config = dict(
    balance_loss=0.0175,
    balance_bias=False,
    init_std_router=0.0151,
    vocab_size=14696,
    norm='rmsnorm',
    tie_word_embeddings=False,
    batch_tokens=131072,
)
Below are experts of layer 11 (counted from 0) of a mixture-of-experts language model. Rows are named router (the router's row for the expert), up (a neuron's input weights, with its number), down (a neuron's output weights, with its number) and show model dimensions 0-159. Each number is 500 + 40 x the weight over its row's rms, rounded and kept within 0 to 999. Numbers have three digits each.
Before each expert's rows: "mostly gets" lists some tokens that are sent to it at least half of the time. This comes from a sample of Wikipedia text that the model never trained on.

# expert 143
mostly gets: "See", " million", " century", "illion", " See", " ens"
router:540505486476523503492562430561449422498531511484460479442583554420512518570522496446549444495460433459566449510479557546550487529459548544532524490443544405532483513515493519514497507414532464441567513508514523483502582483473522500519509463451470450485459553517513488527512544480572470585474457500450521471517492527543470514521602588514536521490554504543546555482450447467496518503469514504450498473492454535497486447462468502552497492483517563514513481493567485456518417464479431
up0:546540477524503493573582478442461461508462516464494486502550481490513531581493468508519530506554523530522486489420514556486449468526457491532483506523525547508578510443492596533490469601440468467481462512534497539459519483538496486540484438517482525440583573568503535489516592503490503560484419493557514511497469525532580467553519495514465453440486495573454519514518511516459492478509439569448514452510515442473468523548476549532581494481527471548470460544481512597524489578534547
down0:532479484461519462528480429548459492500457554488473404391528560488426543481474450503436462494456577541554471529515505537510424475580480475510467548505552498470535596504520469484465452506453528459471524540506537485460525488539522420549486517523530482460528522474457521483459497513504491530504495503423370566476488440548588435537511470505529532510441481512461473565474537522590509545523493512514448527583498529490531502452509472522437492514510551498536509512520560466513485531531537
up1:459490500473537550521464494481447489492570458488492475512525509499573405605494510481513546478413439477562508560520468471503492644516480474443508436473521490489458577515458464501488492494524491493496539523531545485489458420430509471489519502527507492539471482575558510496519513571519579496490468547552534511433553471467457484492534524454455499519479510612473469540547481534464563562450558479541552466511553487483495516450491501460465480525431552542452472514489526452483508561483546
down1:503540507523494577530609537440443507515491485470470513530501472524449461418508525551508563493503533509532509496471497485509490492555431544510470521574539542524492471538530442512475513525528507553535471544492550413542504527461500533523618508451505458525480451542404513524464461480529471479492426463520423541509497514488443532473430504536445553522482485477519557449427505497471435535534453527492491569504463461428484502407456498501530501561455424487521524523450543483543469412513487
up2:462572548490504450496554514521477549428498523513466484510487459501447506463486464505511554465504476485500438513529484516549512614448514572483555568478532495549485502485482486576532539483496504482539464495511522524524509530469495473486469493476495504511468487506630527460449511512531537466583519579511529471519456520524577469460510414480530493522417500430523456525530483422488394473475480448463450482506543515469549453481503570544494457533518493550429440611473521489451485502559555
down2:561521470526513460520488475525556491412472464474568462550542505522552505478490494491508502515483625479537491520545562494559481525467466485456451504481570537507456456532492456527521468462562485483523576564441526491515504453446586440501552450502518490466550522525466455448493479445473483564519492516509494455510446485496524500467496505483581555542399592456509455523478517477521488474541491505515455490508458510414488484416548518458441520486488438479522579528500496544442422442525560

# expert 147
mostly gets: " or", "From", "};", " Insecta", " From", " ×"
router:498425464549398489499512488488511471472506512591542465515502455520483450510543483548551481530468493573511487523491451540528522453514516446559501491503565535542453477475418522561535466445472500522487503426576470485556510451530498468438585539516544436530446486483491498466532508491552555451524468571499485516485437483523554493555396479544557453499446512559401469451549569513542516548513542484483513523541552550423479503461551550490501503532480549530542510529545457494478490469534500
up0:467456516523479452510498503546506542487528479535552481552495530487448442477497438496505510531508543479490463465518530488504515517539530538565500506484471457533515575508530491478496554570534544515470455475449448509430451599540458464494474523426519530443506377492478485508492469489524483491573538590518513504489450438429501563482482529481469431439439474525477483462513418479449409556543552469452511479504419500423503425569513419466509527467511452431499498524543474495461515452482513
down0:452413526490441534548551492544506403558541555505465443518485524554545455482555484568442472444487546505475507437483474562507527454513504446492588487510505463501503517492566607446494488497505489612497538458507502498559498530474438453556424446448480476491445511547471584473553478514518519473507478524490554524514467586481498528547524468538490475534515464497511494505512506496478513488510510507513483504415563580477539465483521521449412520467567506554536476437521520561491485471519530
up1:456449482500454488494486543496495466578512485519559518516469473563502385507478474492502428395457486549461510475520514448496558516552527537551544551510435458517507504489532542496544563437511482465486550479405504519545480477400489483470539564479475483518577529543496522455529526404463515485433481484566505508450498513484460527457566539538470495497532502537594490482472411512476475483556429484534479454458457457457512524538576507515531536516543531477493456541532505453496482556463546
down1:473465530525516490462453465494513541542463480516477496486528514481490498496527527489523462510472509497471513429478490473462476567485505499459531441503498559516531542512504560470558541523416505494471488486504435495523465525485434511533556468424472490509453503470561474563477456517505501505440562382509480429479523446434471505519546445482496545550496576543494544562504476500508440611480543507496538473509504476459593515471485505487516576582537512565430450502494452542524522651539440
up2:499488481495454490512470565510491420567469549469479487577431529479428518463530483542491492487419561581476522540457500491467517511458605486485494499490550439507518507551459479532532504469435450529510456452503476430546517497578463406485479488456490517533518542466532437489496520519500450494526564416517493504506447544493527484525610480482546471498470475495467483521515487458487439504495488495419567498410490484527571456503492531514445402544535421470501495555439515519500515537509556
down2:532480515515524556495555506553536455479537420467509442473481529478484555444484513500455506548480505532443510558525497520524496549480502458496564507466518505456379512496531521548542476451439524460454513461536560494536492458456467472509499542508498551498512543494469538445519480501562477490443458451538385463539505521447450491559460504457517505496444512537456560539493445478506440525449461523519413435491514547434572586506540515516582436468457487485480527382515472467535498459512501

# expert 82
mostly gets: " the", "The", " The", "the", " their", " Their"
router:491535481505525417460522473478439548529549498560492463505473509534444482491539530497485559470464447499526545507569467522539444518441560552536519491543461497528549486491476524560516448496459501489495475524542448495519545464463536428554458460516466509463530430496552496485434533571507477493502538550507500532545506560525497463481468433468497536591487517472436455482485523577492527487406519553412474515508482500485493393500505578567559496517462505586397554488487496494516420446511493
up3:472539449477434484537499406511435537521428517525530484476486499493481459575471446441394453476472497450508462441450467516479487511504456464498550555498503565472508480528502505550528497442430512448520496543511460523504578446522523520559499491582473504475535489582505464478519497504513508538578486433552519545532451557507545502416520488490460523499433508570485448589529515503416446488456536499471523499487507532551526522534481527532571423523483571560469519511425469515463542534510484
down3:580487450482545458515500516493535431529535508528559456497541448525533530566498468452474452482474439520518489503527584497515439529515480553554475475555522446504466482498475526568528539513472486524544431523543502532515509447511534512508478516461504516543480511529468462520462533483573549514476514477493530489490471469518502530502477539497368437554501550610493539549530551475422507522506448515470554482469444548566587525506445523462487413475532496501542374526520482454577534480452507
up4:500448488449484562458464477449501586485521480497523482583487512437546442437458497557463481513548537556475518525489463452437516453471561469507508462561426490510487492491471512528521530566490547513527500455560472515512557565451471553472558485444434518466478501478495492601485406497482492473536493557541503422430550494523547507524513483509518513486492472471438421484460441556448512501524433559460468435497497427464523490520552518560456479578495517497500558499504551479511449417512521
down4:479532488549479439490515498463473545469372542451488435531552477533571483534477560564446523523463541431488430481475552470494454474473420471499516545458486498479515536454530535500467527508541556490484508514468483503484572467512474444596470539547474522459450459516541451515567461532521438466475408465530496564500523514470436417470499463537524438495530548476479519599482479558418536447498474530478483576492457530496487476519478556458481478571507481464483502483534466501446475482481481
up5:450485500547455493485493475475533550468507466514559494475531505469493475484452488392513491531544465502486529504476416497462458493594499484500482510469487472479487488500557441453476483490516555505497558523493479493494484500506562425493528458511422450469494523507501449509484562446461560517525565470551399489424551506428482497518510479455587485508503513504507476470470451557520487537532531483539481467488496552517515440510578483363476481447570495552439481476401550499475567466400507
down5:561435451478469473542501570430582510531550551521458532543550539523500474501534507487554492489546463483551517468547496502555502546520529528488537499526544500554513471393504494446509506466462487526534462472509480518457510491465434454494481560506496509475438506521517499448522563455549471523548469513506502510481407441513444473505509473435542410512477506515550530455489534573551463474458534511450490562556496476460481569547582470530462461473554483484583474486548531536448493498463366

# expert 184
mostly gets: " twenty", " six", "teen", " eight", " ten", " nine"
router:502420480486568461487550384490503485481551513445499419519555508484513504536505498488481472489527507476545486440550528495468504527471442541500565454447521503526448477467469565504469473495521499486453515513479537504526557450512501480466551429514549487484495573521536488488527568496549557582473495538478507515504486584471462471465512587450543558545429524565501581454479502439498466505514493486509447388494473480525509487455565482446473475532453556485554462447478566557455450469422492
up0:543499470520514553526581511498535522609499462461462530597544474543535484433529459501485425512505490493463497510535523440475483560508504477560500461490473469532438460436498534563509522483428484511445455451454479533506490475469504545520514418505494470595567486529575527422470520519472570450492508461552529462497522508483485503545515404498495435560488466495428520440488567476503492516485503516492537465490451448462525522525466580517571479554565412525502500492481549546493500554482549
down0:520525490477542478511442544532477449539457499562550543490546496521456490534483513468515471512544509511478465567493488422480514467487511598453492454514510556506476460507491490497503528472411454508597467471503526471519508450538440506549523451500460539533536553609458545520501616536515523553473505500437522561495485372419506518528502461444469584531469483510531594571537533523510534523493538537453474515459514467468521563514474507552466459499472474479480470519574451523458468514535502
up1:514488488430515507522519467477493484544506470459485611500440551527541446531520486508479505510513480491507557535516477533472492500515525481545494501524506485546471512531491495454505511469469477537482442446498462524595462548459494593490493540512502527526498446593438551452427482487484469553592499444464521538490513469571436528523446534493491535524464441559482462515554465486523507461580466540570540428517468431499553546483560572495544534421545475528534447524512533440494444475415579
down1:502457451489520541424546465520551510475541461413507526593574507520475492520591442545456489438396554498429486534544453523566479514486523548460512491505437532528466530465505529500563493471502496514446505432475476476507459492505520455467487501484561490458521521458559482452472502483510452444478560539551486529458460505459498508452508501493526610533538505464502561437486455473603509474457457487489459450499505501537565471426511499601542500468566482497451488513533471471497526441490468
up2:454508388518508473478466546526435534433492516444443465527458470540611488570502472500526506493566459544479470506566466502537439501476561544522536575502544489518530437469518497531487504542481513444455469500541543415536472525533563498555540531483468533541493520499543521526551545557471503523491468487534522498431505566515515415550498560481488556474468444559502541493462465516491449478484498572606462471565524468443581484489506512531499542448473484518514510521516532425527484490514569
down2:556574478526551550523523544507475493485513481418491500504547470506509478543532505625466570501532451497542489492553514515437501492428444514458471549502550513470461549505534497530467494463509496476479483471548503606529474559582440499516479515468449501519574400504520503532551497463497496507532495478422533443537496537510491452502462509458512583546474579525497508544511553402559487440547521552453505485448521546482495446441498529529574447474532435488495421492472470480515509535504466

# expert 239
mostly gets: " located", "On", " finished", " Died", " opened", " ended"
router:482484538526434535474498462406442517492462502530469554448453532468507464433521587541568494470533502481546544535515538470500524547527521448453484528520428470511525489501451439389500487487458512524498464531575491511501494513536513471480530505482526472470446530492512545572500493513509492510564448497436483520538432500518510463534458506555516477530468549414524421530502444555462459493493489535364495488494521469535532486467493455596459503442511512587519468512470530474592565464457485
up0:525538469536463532515483502488533454453446574559437502494497417530527433576499417513418530494494471499451541461520486505485561510516536517501526468526509503520497453566441463416442529551565477462519514566524527496481445546504455493539479478472518468561534538520524483540454468579495511430556482480479539518513538469561450498435399526519506444454480540566510494524487400502483506485453450448500437468537489447494507484514508506481470500459588453501518500618504536491535515520511554
down0:530448498522524535478547519535547520570578454524496494529510447531576510433503503522505465423515524508546466449492546508559555490585506514408504485525522417548540497470571540539569505512509500481434483494525539435470504511445573501477507544485472507475473500517467574448491486519525493619502477511514504473497472541492551493527443482575472462565542492418489448415492500504486478478497488525527473452438547481448520542464536543561474473515474486565435524482510505513541472454382503
up1:450508494578480508509509496522431514508487510559482496503520455481508378607486501463490503512446570517511554506500450480519554555499591470459505489501418544602533544534506539463519505525443486449516456490473484460576497510456557431441499527476576451534468521495500487488532504509563504496499523510493481435501452522463431451491446513482575585463449519520510439516482461507521507502485473467470524538486508514437485476436523431520435504544569545584525490560551526468501455514564523
down1:481552511484485532521528448516566517501479491489543464479445407438572537421521525482493486527464481563524443459457430478554474522508525456500432431462523528479530466512517503488476504516501498474502515539516446582525453503486532547568543534543514458557446487516496533504432443485413512556440487418552453527483472440439568490353518572461484549465472566536491469488466543481509501500424478569547477518502534497461541521552478561508439531518495493482536512494510460501487497480542509
up2:511498535499527495518431474472507457529551479503575480435573507483486464561479486534497482503470475455470512539517524497434535484582432543595395511484497485559537470483461456459584493551557424555532504495487486545434473508528503479492455499537510537524511480497572502457476552557470477491460545476473466509485434494442475562524553513487491458539526516416553442491409489443466469518474466539526562502536473476511518465563462402539431558508523556550533470527495502492533531574503499
down2:420503485440523471537476454495491564504477509436540502534505497485455495520518550579515513528495491379507486511579603452469468447495490500466548460462441413509496523487486479448485436471477497508519513478512512530505485447471515442609428573579567508527524504546497536466422440471483459510518457414538427486497511493510505476529563502471481423542487473486553566453492517489465497517511589517513497497541497546507492545478527538506526480499545426480533489421453554449487520525456497

# expert 214
mostly gets: " where", " because", " using", " provide", " gave", " contains"
router:479514496492455430536460540561499553481473462459492469524423480446549535435535474500569502519504476488591487515503549518552497460462460508419503472509540526489521424460496499464478521455477507536488498461513507483430493531490443478528480552542503590495404496547483465512557495429416464509527532504560498475454491473501437429432473567458475488486506522454549452495448536565558455457540495453515499497473466477478501521474522412536425485470570542522482520455429483449534502587473444
up0:495529472514575475592479469490475399512492471471470486561550493438469563500437506456460567512542553531468527500485514510466501447494490531450485547514520501486503463475420511478514452477532503547447533591533451531438475585445425516487571458504442468468507463504573459518501483510540516505487481459476517472521483473493516446490505553462490546501428456492447458521519489582480465565426503508479500460487460550497508498392499526542508425504563531492454427488415539516467426537528492
down0:568473473424476479543536566465460500495463472487434463500448550535563492480502514485480537576493478463461490559463444523508500556462491493499572488540442463527557488513496462537490490521565562540509431572494494553494532451465472552437517475566490479506459520426570474557620512483528512500478478546458452546511469520509520497495458554491510446449450563518473486529529438463544494566452572478523557536451506546496588534523463503510458453527449554487488490471420467461544490556504488
up1:521467459554484502539528476499425488496557522453518501530482467436580511544490509453480533456517434500485513517498444548481539449546481515494495582470495500491489504453496490418506575495451531469511551531511462534465458500497502537475511478485555522490541556422555490561540451500481414462565448520470566511468515475513490553484573540571459486523475516490549538466459452559475485513566530519559384475528534532501503497554466471474503521432586405569510399523536510501523504514483567
down1:431509548488479497484482510523518467460475451497492511475495557530477521515528487495474471466449566498477503606479591508494447473487534417576488455451525474509459452492524480521506481482529486594440522504452543567584471497508522485471493539528497494491511415567482534433496550447518453523449600482513486509555465526473563483506497509514553435489523508558410527531497544491448561538419499488450596477499470438465483549431441528540523483574495568504540523493441535504472511496538501
up2:503501496535521465502553446535527501562466518523549545490470503462597502476524445508452493541499556460487523483462504481409458518532485543501511438549426492503494488450501567489533544440553510498474500529477462437490518452504467552491514515528397498506444595480477484528480489505482460499541545501504505398477545544449437501432544501572472507486522545528467536467522541561510501471530440444526461433513464446472494548495546463490491478521564553448440503600462474504492502578418420
down2:490416457481515460495481511489473464519491448455468494452454587472484537464549501552526567482543458587576561547564517460546516448501561533443525557483524506532544521501567501497477474532526537526456516567441474509407478581508516458505493553491510564496463493480490512490509510480467467521556517548495505569472435462538495513481440489377493524569531495492482408492550477450437523548519449555448453477488516506525547470507530480521516509456469439524486506462480469453493503533394526

# expert 34
mostly gets: " their", " its", " the", " whose", "The", " Its"
router:424522488490524472483569516509459525542491547494475548573429430521461521469506536527511516477474482439560490522466418563494533481578511483533517498451484502515436518463499595526492434555438537479462560508500439533430476456502513427513460446454525589563503485454482505454490456516465432560463457467490501564503539591532531478573462451514526516536523550503457525452444527556532495513470447504450484511437521461435444486564476543539517507477508500581465546528474480497514470497517533
up0:480501477515481507496534465529541482485458516583448491516494466419581499516462499547432519551453470557572423478501480459579491482572495500518526488478507542524514456543492523457495451396518509533499472417497590455411490536510509490461488557515566572502457519479502541425527462492501523512516519526559472557481502458554404480541443500451511462488513554604567498456501559500534438475585487466495467501504496508504524535537506543492516429487514478453528480544497516540452540549549503
down0:418487508528487524435498544475430495510523521504455540479520597540510467503553492461453489525479555475482508406477488461515643524486458557465460474458543488478476486509514486529543477488496458499526462448573526558482547540534496497412506492465574510482466511513446536414514519476499569538509440470497550521504528483497446512501454493442439505480558478526499503508532430530534466495537506421489448541516522439557524562430543513488481410464544538519544552486513474536506527417564475
up1:574512540489494543439452490408570522463393480428428456488485525508491501500499481484511490537504519479462490550517533462521536562462563482460547460520483444464492502471484451455555525514502548528540543478511516524472472471505442522609528496460526528499476522443489508534361421465495514521494509437576414459515443497458521564542521571535496552529493498504492444514491558446566485480494523460440544453448446495479469468505501535523498491525501429531487481451488431536456497459482470
down1:447561494527492508464503497432473508511489469505507500585492421493534526485549533501494541518512501572512479484508403605582474482464538509454498480532474454511516466506532551481454448427467448458452505466513430547442472495450511452425480440445475478498528490507455540467479541511531540491434559457594539487558508532530498541535487482425413464504502470540534429456494483533456551458524464506499509545543441546533429479534526519501463539491485505498427602508491526492475501430469541
up2:511441482442580476543519523511507505548390552526468537429459527512541526520438506554568471460451445494501527518454496525504514486611490503566428519486528460553466472444497566467490527510480517498514481505479512581480485538505426467430477514462472493474514500556523501429527480429533537531564464483495503501557470467512537462501524529519506576494548521477482460566468504500486469476491425478591481482449555431507565496483467573436484489439508438477521508537591499524485564462542526
down2:562500430518498476448540450456518508527546442499552549496525452485489509499470568480537517542512498428539570494534482538578460492468449547519476542550505488472571432505464508537530483463530506494527477528520528441496452453459494494500528466479512448448446466444581475563482504550530461576505492596538603535505548525522471524518566487485521509522469447494490476503528517477541463442513588566541478495546440537515429556440513468519459476504511494463476535390575480417480492502517498

# expert 15
mostly gets: " ====", "9", " ==="
router:477460483553511511546496508408437454436500551523549504535598467457508522482493545523444515523523505490548526512537457434437499494497541492519503499494406499461481453523505473565552507454505451532513486589493476477412530480525533487449436477479541522495492528504495543491435484496492508469467510560493544455443486533448486553444543506509497478495474496463452458532534525459569472558550445449478525470607489440445539407496526587501521501516493470528532497479527544458409542584446521
up0:521592526503477515533461517501523513549547527481537511539597451488567510545510564510381514488474514430535518538561511451449499412515471496498497532463489502516434570506497557480439562516591464506567478518495516508486497525488469453483448476527418579575377497504557510459475451518502519499536471500486499491515468499566447529488547536502527423496549506513505492524478496492545512522475439577507506508478509473555544452462590474428524463473455497553487467529486546540511502543489461
down0:536455486539548474484562572451493501460554503460494533455495478465500475559494491442529454435524501499476450472496491486501501473466580571471524512480499449510467462445442465475478507437508458484489496489498497519492540515456459483480464545526529450464512544531516525520500515457518544479476571564513547449456484513582461491556504400483482552491568516483428520527500400599498435498557536450503616563565583559499504492533491497528534519468564439409513472488453491472521544471471512
up1:482512535498510529525475506498469462507508466483538486513487523411526481441503445464520548549519553483500473495432524486446485519498456505504475564539568534543572555382391514430534460519573583489517525413517453585537506510536488534465498532514521515506507572518520517587502526526566484492567506499492493480478486471508558436534460512465451528468511523495499501592516567475488506486534426443430494486531538534461504550511569518521452501505471521530599457459541504541457504574513488
down1:525515500508483466467478477535485537512509506422520488434429551469482508554478461506514535473552506455561531494494485474472514549539475521588556493490579505534604563565511445456510440470470559528500468502525520494589481527441509524471481505475425483386484488442437462461538522463490508453515450504413531447484516466524510533404481491523540585509443508565540527510501522486502486469473488547464453488483579467556472472493484494580469506431509490420476474526519559454551473453510492
up2:554564519536453488525583501483558499503522473506505438524393482462519523483482583483531467522446402515530507474445514503519424487483549586425557421560518542464466539510502526451405562422507578545515478490523542438513534468479556452420487476476486489518516498518487537482514448528566569502433502536516516511477503494491500496521446524544549507480579515457438490519538504520463504475517519528560463458483473490514542512507458461544436492483529465555513485534502481495412526520565549
down2:515515485493527469469506493543490601483465465515596455585471516503498496446502471480486491565457502521523478577499534565492498510476461421534491536423546437479493490418498523546525492596506503478478572484453587510572514441537405518563524498458561517503505527524549488420531496531504569504470464499523511501460514489519417453503509467414444496474432465509487510479494472490509499481496435549497534436562470556493513459488553486423493524469446506467521442450491474520551496453533436

# expert 112
mostly gets: " his", " their", " its", " her", "The", " the"
router:458587497439574500501463490501439516486513529586464487506489417486461516481489530571556541506472471422494451532464392508489508488520494505520531475502498481530493484416501574489502471564480502443554459543457496505461532494435553466489462460390501511464475456467615536488442489567548471545476520522482526573515535583544541452532485494491528539527478531480466524463477504559520495477484541532480436469515537470447473462518464564535522530510507564529452538522492502511548411448469530
up3:480554466470479535536497498514472492553519538543467503532540531453497516491466534495478475545519515485551510428487473463498505558397533529511561507520457548503502410537451539445478484442516427545444455432498466510478469494509463485553480461479495528471506555496476500583482486449469389530552522452510477514504480524510564514491526522499452561454553540578480557490473525486490503494550534462536572500522472546513474540528439545411553503527513461527496458417445495411428545501609460
down3:485583452479527445494463466484503456574515565487490585471458485503505542469527537511460570521450461504466372523526519553502474483533492510531496446499524415549400460448454547503500514588459504493548548484528521520497568505504498460522511539539492490456564505506506534455545545575517463446504509509572456499547547492447492516431439512549513422504468492549565524517462493489569447399492477434486501500506519525537428499506522474518476464483478579508424466488481498475465537493498530
up4:498462549484490571465424567507566469445574546511516440513503473471545509546508439533482475494479491505489522465476506493495426531543523475451491480547462397510508544511539515466541546517485519428540519539435484528504487510533497541476561564505490414495539513416553461455530484586524479463530515545442495489490536473471452558492556535475528500460466495516522493476495462490454462509546516515502485441504437595508469437410453468540417537494503559447482484517533460528498417488391499
down4:428392514475457525504526515517505602508542518537480471508482447532476493530522549575537435597493506537531510517521540475496529559488495544475544548476489532500430458518517531521498537502543544560457439419498567578485468591446441501482492534500506508503446521516516457485543543521490507488491549526486474451450481539483484434461467545466521533448489506506509519471499460476441441454454492486480459473467490507496470542486493426536505511425514511453470514509499478451360422425429504
up5:455529478500565473520576482563530522495444493565401503507494516457557509467455513552526531505483455504546481477517496458504508493498482507502555463448515475562505460574489529506513511474547515472522447536513460493410525544513494558473437433537504557485501528543467603398511489396459490469487517494483532473469507590542450550456508442443527517480514537555587451448558518505519490471539544455529465521581464493569550504537468508458517529470512481540559501533451473541481511579511546
down5:501477497553508525485530486498534518561493507513476544547488519512483474515643519534493547589483537485511466489455484454590504541479484521474499479469531457480479472558521490550458445450470454533482483501487532494483539424523480471478485600581514547497536521457430551507475561495380483428511500473505531465493522521526485453534480453530521427492531506485536474464547502515526385468511526448517440543543540452475529564568522529526432416482518484558473477467509562503526562512461454

# expert 48
mostly gets: " :", "):", ":", " -", " –", ".:"
router:555578501515478485532523479549529438543503470522642442512487497526481384478555498506439456507484478522449466542481427521521542434450542473521553510507504469517500432496413459485551472472486534488520496462495527397487447473481551469532450513498522542467406527462543531523454453525600455488485505520478504432481463480552583479495505554519540456493486515486496505434539536549535484489439516537489527480566450594495484507512538507515490552539502508498530523447551499471542470509473462
up0:512527514527485543572501463522495459525485472496422562546474515500534504501520534537475527453509439499478414484424559398611614472538473476488477462543515511547512489498440499489590587479498508490487517465435467510437504522438417548432511495485463470553496483537572478485495498495521480412442496538524438476526473529401507492549500525518479496462472490448468537493530518505454486510456475466576474509558534509432517543531461469484495462510516552485434510529491459569453461488523490
down0:472480486494514525476475544413518505567519472493549491532460492549504527464557515487503501493455485499530539526499513570547608509494499511488443495467529474482449493545563434450493492431464623487435524555522557488480447574479484470532513538586433442495511512558491421471522560463468568553414543551455461555441499567554547504534507522458551461480513498446486520493526512510530506535495495522569508500482505484481456508492515503449569478543488512470427450433472471488467501464407510
up1:510511535509550492524415500527494573515545545522580468453540555389482544456474497424421520475499419488484506469528539539459541483508566498514532560480512492472528484428460450433480493517574484487520581546482460500503478496500562532521521518453489464487486519450547509603459457490531511452524527433500406457405515482480441557439482514547512516443482539510510475489451469529542473494516494449473479449450514521475542518526553492483473480501565579548505435568462531496494516457476509
down1:492504447447525441505524543508482501428491530469510543446469536443477534475523482513441476595498454508509477554542527499553473442479513469505468522480477445518518539466531514470527542500490489530476493506497485471471468552427569530535464546486520477462451530552541456430512494445458559504574544479529450475511456490635483503443410438482495473475521528547533521559524478440588511443524460488447553518501489500492474495550546494487389549470483516533503503488444560426585516573512471
up2:458491448563512573511613465487501457548473456440520500601492473503468492446504546427495478535482537500494514528484519447505468549494509523393487500503499497491533527533571582543543500490502488428537536585558494491490459507513518511537490495541431521492525541442453408527540510510527465466435581479520513461550511503562499477492508569479447506480454421506476513486531498547469448524524492522450472477490513534483523469470567470486510568486537401467439557430518487563477560514514545
down2:501495455540513479443468475470503538455542488532432515532462536491530399609493502491514402485498457449518522577526538476516505493535472492534543464523507459516485493562473505411475455577454496472501542429397442525479452462483456495487439481493485504481516541555509574506431532455528464517448514431470454492479517512444423456525490470501547431515517489523544456532525523502489504515458596470500475443505531477483530458547487458476468623551424513535503529498455489500491541539470503

# expert 163
mostly gets: "Biography", " census", " Early", " Eurovision", " Census", "Early"
router:474548500511573510492553408496417500457484541470456519435552566415484557500440518515547528404474449462530536512500497498547442443495541434518481537533468456469520488462485467461486492494494502495526468561528448507473460478520513479566557484556439450474469513491586461559466528470555568513508507497476536449566516510440521499517573569468547505461502489449430428457536569465512499543560492484514440489430515507515497452463499553458518512475549451536513505557483535464473463434488477
up0:442506466493539531456465574546519505513492470406457519427591495506471536532471458499506509471516512482461537482529456478586470508397518516477606445530468479486591511560487503451465505451495482495491520499544549481462488494504487484490519540459493512459535465540592442518533481549512506483489435489552500546457540493470466543508551582478479439507543563529454542447582449548441526496531492451453522477513427589476560512486502544495496503473558529528485439509503557551517470541459546
down0:424507462442511484470624526550488513470558514490520545524508525550541583392499508462405475505519491480385543546528483447513575432421517515499491487505512494502447481503473503482492534496492560481489543493419459493453503573592541494478488518552556496564478534491481539495490454528464502468509507454454463483523485467511545496465416459521490533455487509507415548460456503527466496520553514517426449522453479533525509468508498477411458464481473501512516457494467552490453520579539487
up1:531540511503474549504527512493441473490468435542491488416526507449571489498539490531506468529523554468518552487517480530470478574431526468455522427451535491513560540471459405420535497514456446528501491523532534488467506494533448543535492541517497394522495539452564497550546571565476470523467546459540466407548459477453546478462500503461522502530482487539489560563503568461484468520447464484591478544522513515492474500502475546492487496580546450498597495536483473528509438594485471
down1:518546472537485466494481470520466506496462544477537469512492539499524523522500443437486489502451529472446462383464556538453493527435406540465476470492491598513463583516535557496483476511457550518513491513517422537506489468474473466485503501418434452496520499473481511489516535521440462464524535504456544560524562547556566564485462480506506559527533480489476522431503434467458507529496505535570524591532514420558604479532477567538554498449464476441508545456517533477491548539467537
up2:412601476515461475535512466452466461455533500542413540475527511485489495528484536456455556496543476477490438535457500489499495577515553509461527525448409485492513515419460521407427535445440499530472489554516518439470523449544500493532506548538503439487505480497542451508542509574457553498466462523544491489467476528547531535521502550460516507484447522515406535425532514527513458572464522460393518505526510486515496471508490515468542467452518446468433591513428456455462527511510498
down2:552478450465470448434516471419552503550522474462509564543470499529536465475473530551455437581484481464535542531483563470493426443421483599447471503540503463425468556521479551521503464525545589477446453469522533515540482487520570496480478461473527548544505512523485589501577489467479403526447471550546541559446456532516563503517525443521506479553512473478419495564504500508493542501489500565522514497485508457545507466487542461463525566500522523497457477460512530565478510515512550

# expert 117
mostly gets: " against", " using", " under", " via", " leaving", " despite"
router:476467523499490493558469518444528576481411459454532494454414505463465524535506524542548443451496472486535467517485527512578506443538500498454437533492523484464430473475552448487457531476451555494471493474512562466463557537586510526504500476521490472529479590457532500496553526491454569563446533483512434513494484544534494494462424515453484459503436481495561436530495463536522418473553515444552465436484597410455512514507438578493539474502499502498476521474508489457547508548557469
up0:507495416428502475510493428453510477447462478500457563514513596510484499484501501499592469481479502601481476507485484531476507468461491529543494462562431510535541384518533483488498553490476463524536531481529456500500510515481454492526541451430495447470554549602561541481533506457467541463549536513534502455540483444535524524502500479484527520455519480511450449504447452410539497556445497462585494492457565505494459467516439417488468576533525595543445533502526500505518519512546511
down0:446481528542505420564466528558529498544535485507536426559474416500538554461488537490520492500489458453523451492512554534475488486539455467486591523461493443530491496487505536515629494506488523499434506479494505503530472478454501494479507506543599485503397471460494520545512500552520488564486489475545466473527461518547456487542508454577506480548450484496543593463535559548506509551544502566477455524501483488490373549481628505540521483485509443527533509519472478484453524530473483
up1:492544435451490503591496553516517531431518484525533545501477503541473500511382480470473445491532411461522484549449492487548486460519466507510507438520486572527501503460483534502500468463575489457474441469488453512452501473518431506532518453457435540463481463559509582580521439483566445561488521438496563470464484546521480475446509540572595539476520452565542462496426539509525445537529456491521470533443496523493479511499466539494510575517480525466480451549483515569481471455559517
down1:517555548427531498516513548530462507530519464462554461543476495548539491561494447530453458431419470521537536457518505543522417468471453532502493473550487555525443500482476472486531445465557427445607503543490467471452547494527495546539519492481424403598563431483540504522486517531530512593496555540536463574517401517493521509502470495557502493444440496538525498552456504541489486510469448482500507493498520539562560514467549484528507590496505512425479475517464499493483473496521505
up2:450433560527503483546533481507476499517470478475514560509468560494486508542463553460544520514441484550451533462441486509475480571507533531513503454466557554457491602520488475482523507453545456425488461531501447508514513492494465474517495518521504431494523537536512619466507479603494599503549459569490492435522453601506472546476440467500507502460523458454519473564502495483539477482467473502505446545577520394482503434568496464500490510479460585552499498544500457488525530552501443
down2:490497528475497496585499576496540485470544464474519510580453473500494528544497474476521456469476462554504495527437472552487570556470455523468498517486503513528475461474559413527522555514461448494524489539501469466456619526512504458466583456540502459525496498467616506472512479475546516434497392519471524438530492534529568489507458555534508441511540563466524494470428496486490469529508527517561512530557448436482534483506497507512580542465479547424526538490537469536482554464592450